From a checkpoint of a small mixture-of-experts model trained on Wikipedia.
Size: vocabulary 8192, 68.2M parameters.
Experts: 40 experts in each of 15 layers, 64 SwiGLU neurons an expert, 4 picks a token, a softmax router.
Training: a variant of Adam for the experts, 507M tokens, 7729 steps.
Below are experts of layer 12 (counted from 0) of a mixture-of-experts language model. Rows are named router (the router's row for the expert), gate (a neuron's input weights, with its number), up (a neuron's input weights, with its number), down (a neuron's output weights, with its number) and show model dimensions 0-63. Each number is 50 + 12 x the weight over its row's rms, rounded and kept within 0 to 99.
Before each expert's rows: "raises" lists some tokens whose logits its average output raises strongly, later layers aside; "gets" lists some tokens that make up at least twice as much of what it gets as of all text. This comes from a sample of Wikipedia text that the model never trained on. Tokens count by the router's weight.

# expert 2
raises: " around", " about", "ful", "”", " over", "|"
gets: "-", " by", "  ", " of", "–", " to"
router:70 56 48 56 47 38 59 38 66 53 60 50 65 76 65 64 49 37 28 67 37 64 67 44 33 41 51 57 45 25 51 33 44 64 31 50 36 62 54 42 47 60 27 44 35 65 66 69 39 44 58 63 55 46 42 35 47 53 44 30 58 53 41 50
gate0:69 50 55 50 65 65 79 43 53 37 61 37 31 46 63 69 65 44 36 56 52 53 41 56 40 61 61 55 53 45 61 50 52 29 79 62 46 67 32 34 43 66 64 49 43 43 51 53 32 52 64 48 48 52 50 54 50 31 44 48 62 69 72 43
up0:57 39 46 63 33 60 38 34 53 81 42 56 81 30 66 55 56 55 60 25 45 64 55 45 36 32 28 30 42 66 29 68 83 57 52 62 54 56 58 46 48 51 57 31 60 72 45 56 42 62 50 41 33 50 54 51 39 63 41 56 52 52 35 51
down0:36 47 54 57 38 59 71 53 47 69 78 57 59 56 56 47 57 55 63 42 30 36 51 46 46 26 49 53 43 73 47 63 61 67 42 28 26 68 35 52 47 54 44 31 41 61 60 42 47 52 50 63 87 55 32 23 64 66 47 64 41 36 29 46
gate1:35 45 43 54 43 58 52 62 42 58 44 33 48 49 81 40 63 55 37 60 50 45 54 57 45 56 35 45 37 45 39 46 33 24 56 46 53 41 21 19 26 59 45 46 47 36 64 47 75 63 45 45 52 45 55 63 71 57 43 37 43 50 50 62
up1:62 58 51 46 38 61 59 48 63 50 43 54 51 31 66 54 64 55 65 38 56 46 58 55 45 52 40 55 38 33 31 44 24 35 49 42 66 40 25 46 56 57 27 66 38 42 34 63 52 50 75 31 53 25 57 69 71 54 55 57 44 28 47 31
down1:60 47 61 73 56 40 47 71 44 44 58 69 43 64 66 65 52 48 59 58 50 55 48 50 61 55 47 41 63 43 50 32 32 48 62 50 51 40 48 67 60 53 50 43 26 33 34 43 39 38 56 36 58 64 57 43 51 42 60 68 48 30 41 39
gate2:34 36 52 24 53 44 57 66 59 57 56 79 27 43 38 48 58 45 42 69 44 35 48 58 65 41 60 40 48 50 28 32 32 40 45 53 49 81 55 55 55 72 46 40 39 43 75 40 49 53 53 39 52 51 56 45 39 30 55 51 46 48 37 60
up2:64 72 61 40 57 52 44 57 31 40 39 57 52 52 18 62 36 64 57 56 37 47 56 41 50 54 35 47 64 47 42 76 38 61 67 74 53 32 43 42 59 48 74 45 55 47 63 41 54 45 39 40 67 50 43 55 31 42 51 57 43 37 41 54
down2:56 62 61 44 61 57 44 21 47 40 52 81 39 49 42 39 36 46 54 46 35 50 51 28 55 53 41 50 27 54 72 63 52 51 50 82 47 61 53 62 42 70 64 61 56 58 65 38 31 54 51 22 37 54 33 38 51 45 54 51 36 57 51 54
gate3:72 51 48 39 53 56 66 51 39 71 58 54 53 71 58 56 67 33 46 44 60 45 67 40 45 30 28 51 37 38 38 51 63 65 36 52 42 47 53 18 35 52 40 46 62 50 34 51 48 40 49 43 40 58 23 47 30 78 46 47 48 50 38 69
up3:43 59 51 55 27 61 50 33 49 49 39 64 47 59 75 46 50 33 49 52 36 30 34 61 31 53 41 23 49 62 58 44 47 42 42 55 45 65 36 38 65 61 48 43 32 45 39 48 72 25 51 61 42 49 46 50 55 42 40 53 56 48 57 50
down3:70 49 24 50 41 45 57 27 45 64 35 58 42 65 46 45 74 37 45 36 52 57 64 53 61 61 45 48 45 62 47 33 51 47 33 71 45 34 49 45 65 63 65 55 39 81 89 46 58 52 40 45 78 35 43 30 54 39 40 61 46 43 40 38
gate4:54 43 56 52 50 57 38 68 49 26 32 24 42 63 54 68 55 69 43 43 66 47 45 36 39 48 58 56 35 15 62 54 39 38 25 29 58 36 40 70 35 73 52 46 54 45 52 71 37 48 58 47 45 64 34 33 63 42 44 48 49 25 41 53
up4:24 47 33 67 61 59 56 34 56 36 50 52 38 62 39 45 47 65 65 71 72 28 53 70 54 67 53 91 71 92 44 62 56 62 52 54 43 47 67 49 49 36 53 58 55 48 49 48 41 57 47 49 45 54 56 41 61 46 65 84 42 38 69 80
down4:37 29 35 67 63 45 45 55 33 53 49 44 43 15 74 59 62 51 65 22 46 30 46 44 50 54 58 53 58 61 59 70 43 57 54 34 68 59 72 52 36 61 55 49 58 57 48 38 60 34 50 47 45 27 44 45 39 67 40 30 58 62 47 42

# expert 5
raises: "p", "IS", "pe", "up", "res"
gets: "-", " \"", "–", " C", " U", " as"
router:33 58 32 53 67 42 47 38 47 37 61 45 59 40 36 29 30 41 43 49 57 30 55 51 51 35 46 52 42 62 63 53 61 72 29 55 66 49 61 72 40 44 44 41 61 34 67 43 50 40 47 61 40 45 70 54 33 53 19 69 35 51 54 56
gate0:26 45 25 48 32 51 47 45 61 49 48 51 52 57 41 47 54 61 47 54 35 46 45 62 46 66 46 39 50 36 60 59 50 47 58 40 72 59 46 56 53 63 49 38 54 55 37 55 36 60 54 46 53 58 38 59 47 64 50 58 57 53 45 46
up0:45 30 37 57 58 48 65 49 30 43 50 39 46 42 32 37 34 56 54 62 25 57 55 52 35 36 34 41 34 43 66 40 35 77 47 32 28 73 36 45 46 50 65 47 56 48 34 50 61 33 51 40 27 50 43 33 50 55 48 39 43 77 49 56
down0:46 63 37 52 33 68 60 45 40 48 46 56 55 79 56 38 55 58 70 30 36 45 53 53 35 61 35 59 42 59 49 65 78 35 57 42 46 37 38 55 51 58 56 60 45 56 59 51 60 65 64 63 35 41 39 36 41 53 50 36 33 63 59 47
gate1:55 38 25 77 41 68 54 49 68 47 40 40 40 65 50 59 54 47 53 30 82 63 48 47 72 54 43 49 55 59 46 36 49 42 60 56 84 75 66 36 64 60 58 41 58 45 47 50 65 46 51 62 53 44 36 25 44 62 25 54 74 58 41 30
up1:39 54 30 49 35 42 54 54 53 46 64 51 67 48 43 49 83 63 62 54 26 36 67 73 30 47 39 58 39 54 49 68 52 21 52 61 40 24 53 57 32 68 50 66 34 49 42 66 61 49 43 47 25 44 70 51 59 55 45 47 28 53 48 48
down1:37 53 39 43 71 44 44 61 50 55 34 39 40 48 33 57 71 64 54 51 45 40 43 44 43 30 64 54 52 38 52 37 46 29 57 62 41 48 51 51 47 67 47 39 45 69 49 29 48 41 73 50 35 55 38 62 56 58 58 57 57 51 53 47
gate2:31 33 49 44 60 33 48 64 40 54 36 51 26 52 74 59 42 39 60 69 22 33 42 43 59 48 53 66 65 79 47 65 36 28 57 43 36 52 46 54 49 30 49 73 52 47 30 40 34 54 56 15 44 60 55 60 44 56 45 62 60 67 29 52
up2:21 34 41 47 47 51 50 65 52 49 41 53 49 73 48 56 32 48 42 65 26 38 50 60 59 54 51 57 56 61 45 59 32 53 48 37 47 51 51 64 50 56 33 60 23 50 36 48 39 61 49 37 54 48 46 42 55 41 38 58 67 46 48 40
down2:64 28 64 40 42 34 45 41 52 33 67 61 54 36 56 45 52 38 52 35 70 65 40 46 38 43 33 70 39 28 53 55 41 57 58 32 39 44 47 51 49 39 26 45 45 67 72 37 70 72 52 48 50 36 52 32 45 57 68 40 41 57 63 42
gate3:36 50 34 52 46 48 72 45 41 60 37 33 36 36 62 72 80 35 59 29 48 76 61 62 59 48 65 38 29 47 57 45 45 70 50 40 43 34 43 47 50 56 41 74 77 32 47 61 44 42 60 46 42 27 42 48 48 34 33 49 46 46 54 57
up3:39 51 35 76 45 47 59 45 21 51 53 55 41 44 47 52 70 35 53 44 48 58 42 22 53 53 52 49 51 42 34 46 40 38 54 67 21 48 50 52 39 39 55 53 40 47 37 62 49 46 60 48 44 43 70 32 42 44 52 39 64 34 59 46
down3:55 43 52 57 34 36 41 40 30 55 60 63 35 40 41 43 65 33 43 54 37 35 62 36 49 47 45 43 36 71 61 53 45 40 51 51 59 25 41 57 43 50 35 46 50 59 69 66 55 43 64 62 47 80 33 46 35 60 37 39 54 50 53 54
gate4:50 52 32 48 38 66 40 62 50 53 59 45 45 46 27 41 34 44 61 72 36 39 55 43 74 44 55 32 47 37 44 50 38 61 34 51 44 51 77 41 42 45 65 70 71 49 42 48 49 45 50 54 39 34 51 40 50 52 52 45 54 39 48 61
up4:57 47 29 50 67 31 53 54 46 67 48 55 57 55 58 19 27 60 46 49 50 76 43 47 36 45 39 52 43 48 58 45 39 59 39 40 37 22 37 27 77 57 40 44 50 49 36 44 67 51 54 46 51 37 69 37 67 60 34 40 33 52 42 60
down4:39 48 48 50 64 33 38 38 56 55 46 57 52 50 79 64 35 44 66 51 59 66 41 44 59 59 41 50 53 46 49 60 48 70 67 40 40 53 68 54 33 10 54 56 69 37 61 45 42 51 37 58 49 13 47 33 37 62 43 34 50 38 53 43

# expert 32
raises: "Some", "Note", "When", "Ev", "She", "—"
gets: "\n\n", "=", "\n", "|", ".", " \""
router:81 57 53 57 46 59 57 53 36 48 40 67 32 47 59 52 57 67 51 51 54 43 52 48 52 36 48 44 64 47 49 54 37 32 56 42 60 32 41 56 38 57 49 63 53 48 57 59 80 49 31 62 50 61 46 43 56 69 34 72 48 51 41 52
gate0:49 63 61 47 53 63 47 51 32 74 41 51 39 61 58 42 53 59 49 43 62 41 21 32 48 46 62 46 63 46 62 45 52 46 63 64 60 41 56 29 49 38 63 61 53 56 60 68 63 53 57 49 52 43 42 66 60 68 47 62 60 52 54 57
up0:38 66 54 42 60 52 55 33 28 59 61 54 64 60 68 41 57 54 45 44 57 24 48 32 29 51 20 43 66 53 62 34 37 50 41 48 71 41 49 54 47 58 35 58 70 43 48 56 44 29 64 90 49 36 43 60 56 55 52 68 39 58 53 48
down0:35 42 55 31 64 49 54 49 52 50 49 48 45 55 64 53 66 41 47 42 52 39 34 61 39 53 63 58 67 71 52 41 43 47 51 42 48 54 28 52 55 52 31 65 48 66 62 48 56 37 61 53 48 41 43 74 45 75 68 46 49 68 43 53
gate1:61 38 48 54 59 37 50 60 47 42 55 61 44 24 47 55 35 67 55 59 75 54 35 45 42 37 57 54 40 33 43 66 32 24 53 43 63 53 41 50 55 48 36 49 36 49 54 61 44 35 50 49 61 43 50 61 67 44 41 52 43 50 35 58
up1:37 56 37 43 41 71 63 51 43 46 52 44 44 55 54 39 45 67 44 36 32 62 47 45 34 67 53 56 64 68 58 60 70 42 44 33 47 36 54 46 54 45 40 38 55 38 55 33 46 64 56 52 35 40 40 26 42 56 54 59 41 60 65 50
down1:42 36 77 61 60 44 63 56 38 49 51 61 50 44 31 58 42 40 38 47 29 61 43 43 59 54 56 48 41 18 39 54 45 49 61 38 52 50 48 52 36 34 55 46 41 51 46 39 56 47 42 43 56 60 55 54 55 47 73 52 42 35 49 58
gate2:62 58 50 31 62 44 62 55 48 59 46 47 45 75 60 48 34 49 46 55 59 50 42 46 51 58 54 38 61 50 74 49 38 50 51 45 73 26 58 35 51 55 54 63 56 56 39 60 48 63 48 84 34 49 49 23 50 63 29 66 55 41 37 50
up2:75 52 66 54 56 53 57 23 45 40 43 53 45 48 47 51 33 46 51 52 34 63 55 51 63 50 29 57 66 61 49 60 50 41 69 47 55 32 52 43 38 49 59 66 60 52 44 42 44 58 65 71 38 52 42 26 56 73 34 54 37 41 53 33
down2:37 59 39 46 59 38 57 45 44 51 52 49 58 54 47 55 48 50 55 44 62 52 56 50 42 65 52 48 54 19 42 57 35 46 52 57 58 62 61 51 44 44 28 56 46 49 56 56 52 52 36 53 43 51 46 47 51 59 47 87 47 40 48 34
gate3:47 74 49 58 55 31 46 50 61 34 43 65 53 41 59 58 51 70 49 66 46 72 42 44 65 19 60 48 16 53 49 44 41 53 48 55 73 38 46 29 52 40 44 53 54 41 38 48 54 55 58 44 39 48 28 66 62 52 83 43 41 44 40 64
up3:47 56 29 57 60 36 54 62 36 43 35 75 41 42 63 47 57 69 43 42 52 55 37 60 55 34 72 61 42 46 29 35 42 48 67 52 70 50 45 51 44 54 51 54 69 47 46 46 52 43 54 57 38 56 54 49 59 27 44 73 51 59 30 38
down3:67 38 61 48 51 82 50 44 35 47 42 45 51 50 48 36 62 52 47 49 42 38 34 57 58 38 54 52 54 46 48 47 49 51 37 66 48 94 55 76 50 60 47 56 45 61 61 35 43 52 41 64 67 57 67 48 49 48 41 23 44 62 65 40
gate4:65 45 41 46 51 64 57 56 57 49 52 60 57 58 68 49 73 48 46 50 56 57 43 36 51 32 41 68 53 63 57 60 49 51 53 51 62 53 77 49 50 34 68 47 70 40 50 30 53 41 65 52 25 54 51 55 50 45 48 44 77 60 45 26
up4:64 37 42 53 53 24 61 40 59 57 53 33 49 58 46 53 46 37 64 61 51 40 79 75 78 41 47 29 77 43 35 45 36 42 70 46 61 60 29 61 49 35 64 52 27 65 25 53 49 55 50 57 58 51 45 45 64 55 56 57 52 55 41 41
down4:64 35 53 33 32 53 45 54 70 30 65 66 47 62 60 55 60 55 41 52 39 56 50 55 47 61 55 48 24 66 40 63 43 50 65 53 46 23 45 53 60 56 50 51 52 62 54 39 58 48 50 47 39 67 46 42 44 44 45 49 63 54 47 58